Below are experts of layer 6 (counted from 0) of a mixture-of-experts language model. Rows are named router (the router's row for the expert), gate (a neuron's input weights, with its number), up (a neuron's input weights, with its number) and show model dimensions 0-95. Each number is 128 + 24 x the weight over its row's rms, rounded and kept within 0 to 255.
Before each expert's rows: "mostly gets" lists some tokens that are sent to it at least half of the time. This comes from a sample of Wikipedia text that the model never trained on.

# expert 43
mostly gets: ".\n\n", " ==\n", "==\n", "===\n", ").\n\n", " ===\n"
router [133 146 143 146 175 168 108  88 106 114 141 132 109 163 112 105 113  75 151  74 140 139  92 143 114 174 117 160 152 114 132 125 158  94 112 159 130 135 133 133 107 112 118  97 105 135 127 106 105 138 120 133 127 146 128 125 119 121 160 159 148 106 177 142 125 121  97 140 112 100 129 120 107  96 141 127  98 131 152 129 131 108 142 110 103 118  81 145 117 106 141 171 121 162 105  90]
gate0 [178  78  98 149 165 128 124  87 141 112 145 169 110 173  91 145 126 138 125 145 150 107 137 108 163 123 141 144 115 158 109 133 124 168 120 127  60 109 129 112  99 134 103 145 131 126 145 134 165 168 117 130 127 133 127 103 144 131 153 105 139 114 101 113  97  65  74 130 123 133 126 154 133  90 131 112 174 156  98 121  92 132 128 115 157 131 106 123 142 129 124 136 139 113  83 116]
up0 [125 110  76 153 173 123 138 125 145 113 128 156 138 124 115 144 127 105 109 102 119 167 141 112 125  89 156 159 149 120 111 146 169 169 110 142  89  97 182 109  99 143  85 126 116 131 140 121 154 174  89 141 118 112 146 157 128 125 129 123 188 124 107  96 130 130  97 147 100 135 150 137 121  99 108 159 104 152 111  84 130 140 160 101 176 134 162 141 147 140 134 166 162  96 108 131]
gate1 [183 126 147 107 104 177 134 135 126 144 125 121 160 126 111 156 191 125 115 131 171 126 107 169 141 155 143 134 118 162 137  82  99 150 124 114 121 148 175 105  67 138 131 132 106  96 113  98 110 147 118 128 159 144 134  76 137  93 176 140 125 126 125 129 121 122 169 168 151 126 108 124 160  93 148 144 135 121 132 154 136  70 108 126 143 153 125 123 137 125 158 163 156 165 137 118]
up1 [130 147  93 100 153 187 137 115 118 130 104 156 106  84 130 146 128 113 115 121 147  94 119 131 160 122 147 112 113 161 136 132  97 109  95 107 111 134 125 161 127 123  96 160 128  76 147 111  99 126 114  97 115 161 123  81 102 141 107 131 159 143 156 137 160 165 133 167 144 104 107 133 139 121 163 107 116 140 154 146 125 137 149 122 149 122 125 108 143 144 175 163 123 130 101  99]

# expert 7
mostly gets: " −", " .", "°", " +", " $", " £"
router [109 115 119  87 148 119  98 113  79 118  91 123 122 169 129  87 133 121 126 169 120 148 157  99 154  96 131 110 126 142 126 129 122 110 171 120 133 135 115 112 122  90 142 126  96 108 112 154 137 173 139  69 116 120 114 148 176 136 103 143 115 125 156 110 126 110 107 137 107 130 200 111  64 125 105 123 103 170 140 123 137 141 106 125 109 101 123 112 143 142 122 104 107  99 119 125]
gate0 [117 127 149 125 133 162 120 144 112 152 144 154 178 169  78 123 148 147 109 151  89 161 114  90 127 120 143 123 121 147 120 113 126 113 167 133 108 139 118 114  97 115 120 149 150  98 137 148 139 145 120  97 134 170 154 154 139 114 105 110 115 136 100 160  71 159 104 146 176 116 104 132 115 114  74 105 113 144 145 142 140 139  80 139 135 138 137  68 174 140 137 152 117 140 108 118]
up0 [104 169 149 144 153 132 122 154 144 130 152 122 112 148 144 145 101 194 108 128 116 132  99 166 123 142 111 134 144 127 124 129  95  88 110 131 159 117 154 129 152 134 116 123 162 164 161 180 144 177 115 114 158 136 113 155 119  81 147 171 121 168 180  86 115  83 136  99 120  87 176  95 134 173 185 113  86 111  78 121 143 131 100 120 143 132 163 122 117 100 126 118 136 171 137 137]
gate1 [146  91 102 102 106  92 109 137 113 113 159 164 137 166 133 152 153 117 117 152 113  94 152 104 121 152 126 182  94  92 167 124 144 145  80  80 157 143 153 135 143 132 125 119 118 127  93 118  96 159 115 164 154 135 109 124 100 157 151 153 142 102 158 144  78 129 107 113 111  92 129 100 129 107 107  90 127 193 140 157  70 141 163  99  87  87 132 105 110 117 141 112 112 101  99  99]
up1 [117 134 103 157 163 139 129 190 118 115 127 144 109 132 127 111 139 119 137 155 138 175 120 138 133 178 134 135 130 147  96 111 175 103  77 132 128 158 107 129 103 107 141 157 122 151 154 150 112 137 147 124  85 120 121 117 131 133 111 130 162 120 147 122 129 140 100 155  81 179 145 116 185 135 106 122 108 133 128 125 128  79 136  80 124 159 111 140 175 164 125 185 115 140 102 134]

# expert 10
mostly gets: " films", " areas", " students", " cases", " vocals", " services"
router [114 107 122 171 151 110 123 138 163 123  80 161 119 152 140 100 154 124 152 111 130 136 150 155 129 154 127 124 129 154 106 118  95 135 138 137 154 109 120 116 138 156  93 116 176  62 140 168  73  84 137 142 138 158 124 129 128 145 160 132 133 157 138 149  75 173 100 158  90 111  86 127 133  93 133  87 122 124 122 147 167 117 114 129 128 108  68 100 121  72 110 127 102 136 134 165]
gate0 [122 104  88 130 141 136 129  78 116 146 121 145 141 144 143 121 136  98 129 120 151 147  90 163 124  98 146 134 168 129 120 120 129 133 112 131 112 115 123 143 125 140 120 101 176  84 112 140 102 139 189 133 188 130 121  90 162 159 156  86 158 185 126 188 119 126 141 108 141 110 160  90 110 101 135 135 159  95 139 143 160 154 128 147 139 156 163 108 181 127 165 152  99 153 124 124]
up0 [ 83 120  99 162 114 143 134 139 162 143 144 100 175 100 114 148 128 136 142  97 124 122 119 150 176 119  88 126 166 151 152 106 148 129 136 158 153 133 172 114 146 118 147  91 116 145  87 155 113 163 154 135 137 134 126 136 138 141 117 144 100 146 114 115 126 149 146 132 157  97 154 143 130 112 109 136  85  55 101 103 163 140 145  92 149 142 129 111 130 127 141 124 128 156 127 157]
gate1 [167 150 114 144 108  97 159 154 134 208  98 121 125 151 121 136 140 127 105 102 134  97 137  89  99 129 114 127 145 136 131 102 136 119 168 136  92 103 148 138 124 111  97 144 126  89 164 122 111 145 120 120 137 152 165 140  85 102 109 125 125 164 117 136 101 135 104 152 125 135 129 156 162 151 129  87 150 130 147 137 125 140 174 122  99 142 137 182  72 124 135 121 161 150 137 150]
up1 [119 151  68 123 160  97 104 137 168 222 117 107 106 109 122 128 142 114 141 122 142 136  98 117 110 176 148 100 127 136 108 131 149 129 151 132  79 134  92 154 124 106  93 118 122 116 158 111 129 137 126 136 163 157 169 112 104 126 105 120 133 137 134 170 105 161 101 165 102 118 142 116 144 129 120  59 113 169 151 119 142 106 165 119 131 163 121 142 121 134 119 155 120 168 145 175]

# expert 23
mostly gets: " Har", " Car", " Mor", " Bar", " Mal", " Gar"
router [142  99 130  67 147 132  89 160 118 112 109 111 126  73  95 158 119 125 126 134 114 141 109 151 116 112 113 156  87 139 162 161 100 118 157 153 130 112 127  91  97 127 147 156 103 119 148 127 125 104 114 128 115 133 125 158 135 137 165 153  88 111 151 136  97 159 132 136 142 150 111  96  93 110 157 168 134 161 134 123  60 139 139 129 140  97 161 115 116 131  96 117 156 117 107 139]
gate0 [113 125 121 104 145 156  89 126 150 121 125 140 128 164 148  59 125 133 100 143 127 142  86 105 155  96 113 117 100 141  82 135  86 131 130 146 162 172  98 107 114 151  84 117 146 155 109 136 155 172  96 142 111 111 168 102 110 126 148 123 123 159 124 151  91 108 105 107 148 133 203 113 151 135 132 128 156 146 115 103  91  83  91 138 145 134 124  96 130 106 133 108 146 123 100 115]
up0 [101 144 115 109 145  96 132 130 174 145 119  98 109 156 137 140 115 102 113  90 159 117  58 127 150 134 190 133 133 134 132 154 137 125 104 147 169 112 139 116 114 154 113 158 122 158 100 116 138 166 132 161  93 128 171 125  75 117 133 144 117 172  93 153 127 132  87 129 100 154 171  91 139 113 147 122 113 110  65 145 109 150 104 109 139 118 149 111  89 113 153  66 129 130  85 129]
gate1 [148 159 121 123 128 132 127 133 118 154  84 164 125 183 131 122 100 114 120 131 132 118 100 107 100 117 125 103 168 203 127 135 147 147 109 104 142 158 153  98 127  54 127 147 106 134 107 117 126 194 111 167 149 134 154 138 145 126 167 160 142 123 123 163 104 115 131 153 102  95 115 131 156 150 145 115 122 157 115 146 134 103 150 140 105 133 133 142 155 151 106 135 132 127 100 161]
up1 [173 125 128 139 146 125 137 142 118 114  80 128 120 165 127 122  94 155 132 118 173 117 109 132  88 144 149  99 132 182 154 124 133 126  92 142 133 165 158 103 119  81 134 131 106 164 114 112 137 170  80 140 133 133 137 121 126 142 116 130 121 161 145 137  97 126 107 174 106 126 129 127 127 166 122 108  95 133 107 104  85 147 111 145 139 130 129 139 185 118  88 171 130 112  89 128]

# expert 12
mostly gets: " Black", " black", " air", " Hard", " bass", " Good"
router [104  94 151 147  98 112 120 140 124 109  74 116 101 119 129 142 133 147 123 111 142 143 124 135 154  91 110 131 122 109 121 142 133 122 100 162 113 138 158 124 118 105 108 160 190 145 158 128 127 148 135  76 126 117 113 123 150 157 105 119  87 140 138 123 138 115 111 103 125 116 116 104  69 142 110 129 115 153 100 152  85 128 130 139  95 133 120 124 135 134 110 130 166 138 163 104]
gate0 [115 102 162 100 154 128 118 121 107 146  96 129 129 149  71 182 154 137 139 122 179 123  87 108 130 150 102  92 145 150  97 127 123 133 155 144  84 132 144 104 106  95 104 180 160 145 123 113 131 151 138 124 130 138 133 126 126 121 127 115 122 129 117 117 118 105 138 133 134  99 143 155 124 130 132 120  62 112 173 118 119 132  55 106 123 140 103 122 161 120 132 132 152 129 100 113]
up0 [139 101 143 146  88 122 141 148 128 170 161 186 168 121 113 174 120 126 114 136 155 106  58 178 167 147 139 124 132 126 146 111 148 113 135 136 131 144 152 134 145  84 115 157 164  90  82 120 132 148 154 148 148  85 142 165 123 105  91 107 103 115 155 121 107 169 143 149 138 116 136 119 132 123 143  80 100 107 163  86  88 146 117 133 125  94 154 151 117 149 149 130 119 124 107 119]
gate1 [165 168 114 153 144 150  71 164 135 149  87 137 137 154 152 154 134 137 152 129 146 105 132  99 170 105 106  69 133 146 150 123 112 134 113 105 144 141 133 108 160 118 111 126 115 122  94 142 118 147 121 109 105 128 155 134 102 122 149 143 117 144 128  93 107 132 167 125  92  91  78 134 101 134 178 145 122 118 204 121 128 122  96 138 143 106 127 134 108  66 158 109 123 155 118 111]
up1 [151 163  88 122 147 106 119 177 143 127  65 166 142 115 157 109  93 141 132 125 137 155 104 122 143 157 143 124 125 137 148 107 135 156 131 115 142 125  96 104 106  87 112 113 102 113  77 134 117 183 100  79 128 149 118 140 107 143 149 104 138 143 113 130 130 175 121 159 110 128  86 147 114 136 190 141 104 132 127 110 105  89 138 143 128 122 147 139 150 100 131 137 118 130 131 134]

# expert 38
mostly gets: "arg", "onn", "reg", "raz", "omin", "ogn"
router [125 152 159 108 146  86 138 131 128  87 123 150 112  84 145 142 134  84 120 178 153 126 142  73 134  99  89 127 159 139 142 123 137 171  97 116 130 158 145 152 116 116 135  70 120 172  91 142 117  84 111  95  89 132 116 143 133 105 120 135 130 122 111 128 132 108 131 125 142 131 143 116 128 154 113 138 114 129 146 110 148 133 112 147 154  99 125  87 162 156 125 138 179 183 103 147]
gate0 [126 150 124 145 178 145 157 108 119  95  91 141 135 135 127 132 101 154 126 106 185 148 127 149 147 108  96 168 136 124 145 134 125 108 113 145  91 107 169 110 113 118  86 126 160 144 144 134 156 158 123 161 161 146 137  79 135 113 114  84  88 114 146 159 146 114 139 127 147 104  91  92 156 146 137 132 134 136 125 111 128 108  84 112 130 122 101  68 122 129 133 150 146 105  89 162]
up0 [ 84  88 120 119 119  93 156 139 129 132 117 164 146  77 139 132 102 153 119 114 111 145  74 109  97 156 110 124 168 160 129 111 148 111 119 156 140 153 154 102 157 164 119  96 147 123 105  83 124 173 143 132 119 111 148 114  67 100  84 158 166 116 145 148 123 149 149 123 165 157 121  80 154 135  92 115 149 144 116  93  96 152 118 137 104 119 143 139 125 118 121 133 143  97  73 163]
gate1 [189 121 120 146 131  98 116 167 137 113  96 139 152 141  95 108 120 126 112 154 144 128 105 128 120 128 108 141 118 146  72 160 142 132 131 138 109 163 116 108 132 128 146 150 147 121 125  82  90 186 152  97 158 172 118  81 161 102 143  99 181 146 164 125 105  97 152 160  97 134  84 103 182 157 122 117 120 107 149 147 153 136 144 168 102 127 136 180 132 156 110 129 111 121 141 153]
up1 [ 96 125  71 141 125  94 146 153  90 146 111 134 123  99 132 147 146 161 113  98 132 169 147 105 104 137 128 136 177 176 125 148 177 150 152 140 122 145 101 109 153 113  97 125  92 122 104  91 111 162 148 112 159 141 103  88 109 141 114 137 145 165 130 150 106 138  75 134 108 131 179 150 125 110 141 125 128 121  93 135 171 143 145 132 100 170 144 155  84 155 141 148 139  91  97 119]

# expert 18
mostly gets: " new", " several", " third", " large", " high", " same"
router [121 135 107 121 103 116 159 136 148 181 151 149 112 175 101 121 123 151 113 123 108 175 141 113 147 115  86 124 133  77 122  96 122 125  95 108  72 139 113 120  93 122 115 166 142 113 146 111 196 175 152 149 127 135 143 116 142 138 147 147 166 120  91 134  95  84 149 123 129 124 136 173 113 169 131 153  73 125  89 103 134 139 150 130  93 150  72 171 159 129 181 129 111 119  91 134]
gate0 [ 90 132 117 125 133 138 129 150 137 145 128 162 122 170 154 110  90 130 115 146 163 129 113  99 119  97 112  98 162 134 161 139 134 123 195 106 117 166 107  81 139 123 131 137 159 162 150  95 161 145 120 164 116 139 122 137 175  88 163 133 131 129 130 187 103 110 104 125 175 145 154 144 124 113 112 130 112 147 144 109  93 115 118 122 136 160 102 128 112 140 114 112 168 129  90 137]
up0 [130  78 139 137 132 121 130  79 116 131 136 168 163 108 123 140 111 104  69 111 114 106  87 151 142 163 103 105 116 151 109 119 114 125 168 150 135 148 140 168 140 174  98 160 114 114 153 119 136 142 150  80  99 150 127 159 128 132  72 144 134 130 123 111 117 120 143 152 128 123  87 118 118 112 135 135  89 155 147 113 124 158 134 110 186 113 104 125 183 151 107  96 169 118 110 132]
gate1 [ 99 111 163 157 109 134 157 112 155 140  97 112 145 115  94 105 128 113 108 143 133 142 137  98 146 126 174 161 134 189 165 109 124 197  81 135 139 172 119 104 100 143 159 145 106 135 146 106 132 129 131  95 176 158 166 150 116 149 154 140 134 150 123 166 129 113 139 170 145 123  96 115 116 155 202 109 100 140 118 145 210 128 110 131  99 130 109 139 156 116  97 122 109 118 122 172]
up1 [105 124 155 164 133 153 123 122 134 137  90 109 132  96  92  89 121 123 114 121 135 153 134 102 158 155 178 156 116 194 161  76 162 175 120 140 170 138 109 125  90 123 142 151 115 137 142 116 127 140 121 125 142 126 136 124 141 158 129 147 135 133 128 151 133 152  99 176 140 153 110 122 121 164 187 113 112 133 122 127 182 102 127 137 110 159 130 105 181 104 102 127 103 106 144 184]

# expert 25
mostly gets: " qu", " Qu", " Deputy", " ibn", " la", " pr"
router [138  99 142 123 135 148 123  84 138 161 131 127 148 127 151 153 121 145 119 121 114 151 158 139 135 111 116 136 133 137 162 159 132 107 140 157 160 155 146 161 134 140 157 142 104 120  98 109  84 146 139 149 132 148 106  62 123 119 114 130 132 115 105  98 138 145 170 140 137 143  97 137 162 139 163 169 126 136 117 157 105 128 147 156 120  96 158 143 186 117 122 146  92 102 138 170]
gate0 [106 145 156 129 138 139  95 126 122 104 149 122 131 162 127 145 136 141 125 118 121 118 119 122 139 117  99 142 114 125  98 147 111 123 145 103 133  84 119  89  81 140 111 126 161  80 168 127 158 131 141 172 132 124 142 125 131 115 133  96 120 150 112 162 115  85 140 107 144 111 148 131 160 141 101 141 113 129 116  72 117 126 127 129  84 142  96 133 140 128 114 121 120 115 101 121]
up0 [157 165 154 112 127 157 130 122 111 115 142 151 113 132  85 123 120 142 132 123 142 115  76 114 131 141 125 122 116 141 128 111 122 137  81 146 117 160 104  95 151 153 159 101 157 127 134  75 194  98 119 148 118 109 136 173  60 103  99 143 133 141 130 112 100 155 125 111 130 158 114  97 145 124 123 149 113 150 101  98 148 119 137 188 173 146 111 126 104 117 142  86 143  71 157  95]
gate1 [148 129 106  85 107 110 147 157 105 153 107 128 154 107 108  51 118 175  81 121 116  86 109 105  90 129 106 122 120 127 160 111 118 143 104  92 147 147 132 130 143 123 165 134  91 105  87 105 112 153 165 125 152 147 107 107 186 108 106 151 119 141 118  94  90 107  93 169 115 117 133 130 129 130 138 139 110 119 176 131 124 133 150 136  73 165 100 175 142  86  96 131 136 137 119 152]
up1 [129 144  83 119 125 125 114 144 110 169 107  98  96 104 126  72  98 190 106 134 121 142 107 113 100 111 133 131 117 165 160 124 132 143 100 101 151 141 115 132 136 101 153 130 126 111  88  91 136 131 137 131 126 142 103  93 166  83 103 162 132 147 106 103 123 120  95 155 157 140 143 125 145 106 115 127  98 129 142 125  95 105 185 150  84 162 115 159 174  93 134 158 120 126 129 150]

# expert 24
mostly gets: " [", " (\"", " =\n\n", " (/", "\"", " ("
router [137 131 102 140 127 159 203  92 137 204 140 125 142 146 124 154 111 160 168 119 160 157 111 156 117 128 106 104 154 146 142 121 173 146 145 148 140 104 144 148 114 118 133 161  70  96 110 131 125 138 159 126 104 179 127  98 159 139 145  85 135 138 101 122 174 114 170 161 139 118 133 122  90 106 119 135 108 134 100 108 139 115 130 108 119  99 120 150 146 146 121 137 105 139 118 153]
gate0 [140 128 111 113 130 143  81  97 136 135 188 143 107 131  90 107 124 188  80 132 161 120  93 116 138 101 138 127 162 119 120  91 101 138 175 122 121 120 137  90 122 136 119 144 167 154 108 103 135 119 125 140 141 124 141 129 164 108 144 101  96 172 118 150 157 108 125 147 160 161 109 100 133 148 153 155 153 113 122 145 106 163 105 141 125 130 125 147 152 130 139 124  85 107  93 131]
up0 [145 115 140 154 157 160 142 149 127 135  95 126 153 133 134 144  84 118 128 134 104 122 127 164  87 151 142 157  96 108 122 145 131  90 112 136 101 108 164 118 140 124 104 159 133 129 127 170 108 140 124 149 111 136 176  86  67 130 125 143 158 162 156  83  87 104 162 125 108  78 137  97 117  67 118  89 152 130 105 121 145 142 152 132  98 154 164 152 150 124 115 149 142 112 124 117]
gate1 [153 101  95 120 113 151 173 118 101 133 103 100 107 160 119 132 147 140  96 115 133 139 103 127 109 137 109 155 126 131 117 134 139 164 170 132 119 170 137 116 112 116 153 143 110  92  97 117 181 138 160 122 101 145 155 134  94 118 150 145  94 140  85 136 117 112 190 131 104 176 106 130 115 128 146 171 108 116 119 119 130 118 144 125 106  81 110 120 154 124 121 160 151 139 122 175]
up1 [155 113  99 161 145 149 143 142  77 140 124  89  91 145 115 156 128 145  83 135 124 178 129 117 120 143 159 142 136 108 127 101 125 124 142 122 156 147 115 106 113  87 122 137 109 106 102 117 132 134 139 100 131 172 147  89 112 127 119 159  94 143 102  86 119 149  95 171  95 179 106 122 104  90 119 130 105 121 157 132 106 104 151 140 150 128 138  87 160 138 141 195  78 133 122 153]

# expert 32
mostly gets: " October", " September", " November", " January", " July", " June"
router [142 133 121 151 138 125 127 113 141 109 143 148 102 118 110  75 161 159 139 108 110 144 111 104 164 167 174 106 113 150 126 128 133 165 124 166  94 108 146 117 126 133 140 114 150 128 141 116 157 108  85 164  83 138 130 155 120 145 116 124 118 153 120 140  88 106  83 148 172 162 133 165 156 113  76 164 187 149 152 136 117 156 125 116 141  84 121 123  99 155 170  99 133 119 103  63]
gate0 [113 132 164 102 144 140 141 121 134 162 161 144 118 115 129 138  77 152 145 146 171 129 118 105 138 134 108 127 107 131 114 112 117 128 138 104 132  80 174 116 142 119  80 145 172 129 139 114 151 167 132 155 143 160 109  81  92 117 128 121 135 146 128 146 142 102 104 140 164  84 146 131 134 140 137 108 112 124 129 119 160 142 103 124  91 154 144 103 109  79 126 135 112 126  86  94]
up0 [122 131 182 140 138  92 135 103 130 161 147 162 120 111 125 121 106 134 104 143 125 152 131 161 138 110  93 118 123  99 137 137 117 115  69 108 122 136 130 125 101 129  93 160 148 165 146 148  83 170 191 107 137 138 116 130 128  97 160 183 128 128 161 126 139  92 105 128 150  79 186 124 149 127 134  98 102 127 156 113 127 158  77 140 133  99 146 101  88 114 119 131  88 114 117  79]
gate1 [147 150 101 137  92 162 129 141 160 142  88 171 161 161 137 147 149 121 136 136 128 101 123 103 170 189 148 137 122 145 121 102 128 141 133  95 116 103 179 109 141 106 158 101 124  88 133 136 113 136 115  92 101 129 125 113 179 145 192 145 125 167 152 156 137  76 126 126 101 130 136 126 132 146 147 110 111 139 116 130 135 114 114 126  85  89 121 131 159 135 127 131 106 140  99 103]
up1 [120 143  73 149 101 147 119 170 143 129 101 124 120 175 137 121 140 122 137 133 150 119 136  82 171 166 147 141 112 152 102  99 178 120 115  80 139 129 174 133  72 104 140  93 122 136 108 146 109 147 116 119 103 113 101 116 144 168 154 147 131 155 159 134 144 129 124 147 117 177 147 128 144 143 132 121  88 125 122 118 145 113 142 182 121  81 137 120 132 120 109 126  99 143  98 125]

# expert 4
mostly gets: "|---|---|---|\n", " Genre", " MPC", " Length", " Arthropoda", " Label"
router [133 113 149 164 100 137 140 145 131  95 159 131  79 109 167 122 137 147 164 132 102 114 119 132 102 145 139 111 136 119 108  99 127 127 108 157 103 102 115 135 144 176 140 115 141 159 140 138 145 148 109  80 135 133 158 163 153 143  95 118 143 102 132  91 168  81 115  82  91 146 159 109 137 168  87 110 147  91 139 170 147 158 138 127 168 139 106 116 134 108 149  87 141 125 149 122]
gate0 [123 113 161 139 136 147 124 120  87 100 133 124 112 145  94  81 135 165 116 129 159 118 104  87 130  94 109 111 150 149 170 106 104 161 127 134 133  89 128 108 101 189 187 108 178 122 135 153 150 151 121  58 132 122 116  73 138 110 138 125 114 100 157 156 127  88  88 131 159 111 152 140 139 119 110 114 111 157 174 105 131 116  99 153  78 188  97 116 160 122 142 133 153 162  79 137]
up0 [129  78 123 172 118 139  84 130 117 153 129 132  99 128 116 110  89  76 122 104 140 119 106 100 152 100 121 100 157 117 167 139 161 116 122 121 171 128 162 102 133 176 144 144 105  95 152 113 151 132 123 109 172 149 110 106 104  97 117 151 137 124 142 101 161 107 142 126 157 112 117 127 119 147 114 117  63  77 140 110 122 122 120 122 142 120 104 110 122 159 147 150 163  67  91 109]
gate1 [115  99 142 149 118 146 142 113 120 165 151 145 151 114 104 101 162 123 176 145 170 132 103 133 141 115 108 157 139 130 147 120  89 146  87 141  93  98 138 134 167 120 155 116 145 148 153 120 141 156 169  77 142 119  84  98 149 117 131 157 142 117 140 117 141  90 141 142 169  74 140 108 130 151  88 115  96 161 118 128 111 105 121 146 129 133 110 120 144  64 106 150 143 143 142 136]
up1 [ 53  91  94 137 111 122 140 110 153 157  83 110 146 157 112 136 143 128 156 140 163 127 151 134 134 120 114 169 113 128 136 118 152  83 132 132  94 121 120 143 110 115 153 108 127 146 102  86 140 168 139 119 145 142 105  87 165 115 131 134 156 105 156 110 167 141 105 187 137  84 177 118 140 133 121 111  83 104 100 136 112 132 159 143 137 138 131 113 126 104 132 174 116 135 151 162]

# expert 40
mostly gets: " San", " Kh", " Sa", " Bh", " Mah", " Ram"
router [154 118 147  87 139 146 111  77 110 106 137 157 123  98 121 148 144 152  93 122 128 180 137 145 111 145  87 170  85 119 133 134 109 122 126 126 108 159 124 158 115 165 148 160  84 128 148  86 117 142 139  84 108  89  98 132 134 126 137 149 106 110 112 114 123 159 139 108 141 167 141 166 100 130 113 114 165 164 145  82  91 131 129  84 135 160 161 132 115 124 125 114 116 126 142 143]
gate0 [183 155 106 133 163 149 121 126 130  88 192 133 107 120  98  95 120 100  83 161 146 103 121 151 127  69 125 145  97 164 141 171  95 107 145 103 122  94 125 103 136 155 115 146 150 140 113 148 153 141 113 147 142 167 141 140 135 125 112 121  89 121 135 155 142 123 141 110 183 155 131 103 136 134 128 119 171 154 124 111 165 145 113 169 104 149 123  94  98 140 156 161 135 147  88 116]
up0 [141 144 167 124 135 171 111  70 141 147 168 120 128 159 116  82 143 135 149 120 120 126 140 159 138 106 117 141 127 156 129 119 164 125 110  85 130 108 127  99 133 181 150 115 108 126 110 130 126 167 118 145 127 137 131 171 154  77 114 110 174 113 104 142 131 150 156 112 162 143 164  81 126 107 120 103 121  72 125  64 147 132 121 144 148 132 144 110  98 114 142 113 112 114 106 110]
gate1 [144 132 143 106 154  98 142 136 128 127 127 140 169 111  99 141 121 166 113  37 133 124 142 149 136 175 127 115 113 151 131 139 115 184 111 110 132 141 127 119 130 106 119 125 134  73 147 138 134 109 140 132 106 142 139  98 142 109 142 145 120 132 117 139 139 151 171 142 113 123 125 118 139 153 147 114 110 108 122 143 118 160 146 150 125 138  97 149 143  72 134 166 137 129 181 140]
up1 [101 125  93 128 148 116 125 161 109 129 116 121 146 117 133 119 106 136 131  55 113 126 150 173 156 170 152 115 113 146 132 165 137 135  83 142 146 152 105 146  95  83 101 145 126  92 116 144 139 139 169 129 105 132 129 120 115 142  93 129 124  98 124 134 146 155 134 157 132 130 127 118 151 141 151 110 115 152 129 128 148 164 178 127 118 147 115 178 143 117 153 166 115 123 171 139]

# expert 28
mostly gets: " than", " most", " along", " due", " well", " did"
router [150 168 140 118 149 141 181 107 123 117 150 127 117 127 151 106 144 117 184 133 169 141 147  83 104 102 160 110 118 101 144 150 150 105 163 123 137 120 114  82 156 132 116  97 117  71 137 130 146 104 162 113 120 172  98 102 161 116 156 152 159 140 105 131 104 115 119 106 145 143 127 175 110 130 152 144 133 159 104  73 118 136 104 137 110 143  91 164 118  89 134 128  84 133 137 107]
gate0 [ 78 125 132 133 171 159 114 136 129 150 166 165 104 135  75  94 127 159 120 172 148  96 152 105  94 141 128 146 133 107 137  94 128  91 130 138 114 132 125 111 116 126 101  95 145 140 158  95 160 137 123 162 149 130 123 139 137 127 134 107 124 174 150 144  94 154 181 102 148 118 138 119 106 159 132 115 135 161 103  87 163 133 114 124  96 120 136 109  93 145 136 115 144 110 106 153]
up0 [144 126 136 152 123 124 156 129 118 130 132 129 107 140 159 147 144 163 141 143 146 151 107 190 185 134 104 141 109 149  85 132  97 137 142 141 104 168 120 105  91 189 108 162 120 111 192 193 118 124 136 143 127 102 158 135 108 127  70  97 147 102 141 116 142 143 150 144 140 131 151 111 128 146 152  94 126 126 108  94 143 135 130 129 125 122 135 143 120 118 123 130 129 116 123 130]
gate1 [150  95 153 125 119 117 159 137 141 154  87 145 121 143 101 138 150 166 124 121 159 158  83 128 167 181 116 138 139 139 121  98 125 135  97 156  94 139 145 141 162 164 151 198 138 120 170  92 127 120 125 149 117 136 119 124 162 155 132 182 116 139 152 102 109 133 148 112 112 122 119 130 164 174 158 160 131 132 151 119 128 117 103 139 106 141 106 175 140 125 123 131 131 139 139 133]
up1 [ 95 128  96 125 159 109 145 187 109 134 132 151 140 173 130 119 143 123  96 144 174 148 102 136 144 149 113 138 118 116 120 132 149  90  86 129 104 146  98 139 118 155 136 180 145  95 146 107  94 142 110 125 133 158 122 108 158 170 115 160 122 150 105 119 152 167 154 106 120 133  87 158 162 128 160 114 141 143 141 115  80 128 176 171  86 152 128 155 150 140  94 140 109 116 145 122]

# expert 3
mostly gets: " @", " |", "};", "',", " —;", "%;"
router [119 131 114 128 115 155 115 154 139 125 174 122 130 124  85 109 151 131 145 126 126 119 153  99 131 105 125 154 144 132 147 163 151 162 122 105 116 137  88 167 140 122  96  99 118 125 129 141 128 148 124 115  87 183 160 111 150 126 114 131 171 131 106  93  76 174 113 110 167 134  94 166 144 101 123 107 143 170 132 121 132  99 128 110 134 151 107  83 155 133 131 145 109 115  99 111]
gate0 [135 131 105 125 137 165  88 131 140 119 150 168 164 131 142 121 123 153 104 128 178 134  89  95 107  84 101 144 174 138  96 141  82 142 127  96 131 144 128 103 116 140 120  72 130 191 150 123 120 140 126 122  76 108  96  95 136 156 122  77 103 112 121 180 105 110 117 121 165 153 106 129 107 155 107 130 113  81 100 162 147  98 151 146 103 152 111 162  87 124 158 144 158 133 123 140]
up0 [121 130  67 168 105 104 128 117 111 161 166 109 194 137 130 123 108 132 110 130 136  93 157 173 150 105 145 157 143 111 104 160 101 131  88 123 152 157 113 119 138 148 116 119  93 118  98 161  84 168 150 141  97  83 138 128 102 130 117 151 132 142 155 114  84 123 143 114 120 152 137 128 122 138  91 110 159 114 127 142 180 112 123 111 106  91  94 163 151 178 158 106 150 119  99  81]
gate1 [ 97 107 112 120 104 173  88  87 157 153  88 136 126 127 121 130 149 122 138 112 149  74 139 105 140  83  83 158 141 145 153  76  96 143 151 135 153 143 138 138 128 152 100 134 117  83 158  97 126 138 152 125 137 112 152 113 121 106 146 154 121 183 115 142 131  96 124 119 126  81 141 146 160 128 100 144 103 162 141 144 124  96 106 138 125 118 129 114 127  74 106 125 163 151 147 154]
up1 [103 110 105 123 122 137  90 124 130 164  92 124 122  85 123 110 120 124 165 109 141  93 133  98 186 100 114 157 111 152 169 105  97 134 125 137 128 117 147 150  87 141  82 126 138 142 140  99 120 154 128 134 152 115 161  90  95 108 116 158 147 187 138 154 139  94  96 139 145 103 171 158 148 104 104 144 107 129 131 168  91 108 103 143 148 139 143  73 130 105 104 119 153 146 141 165]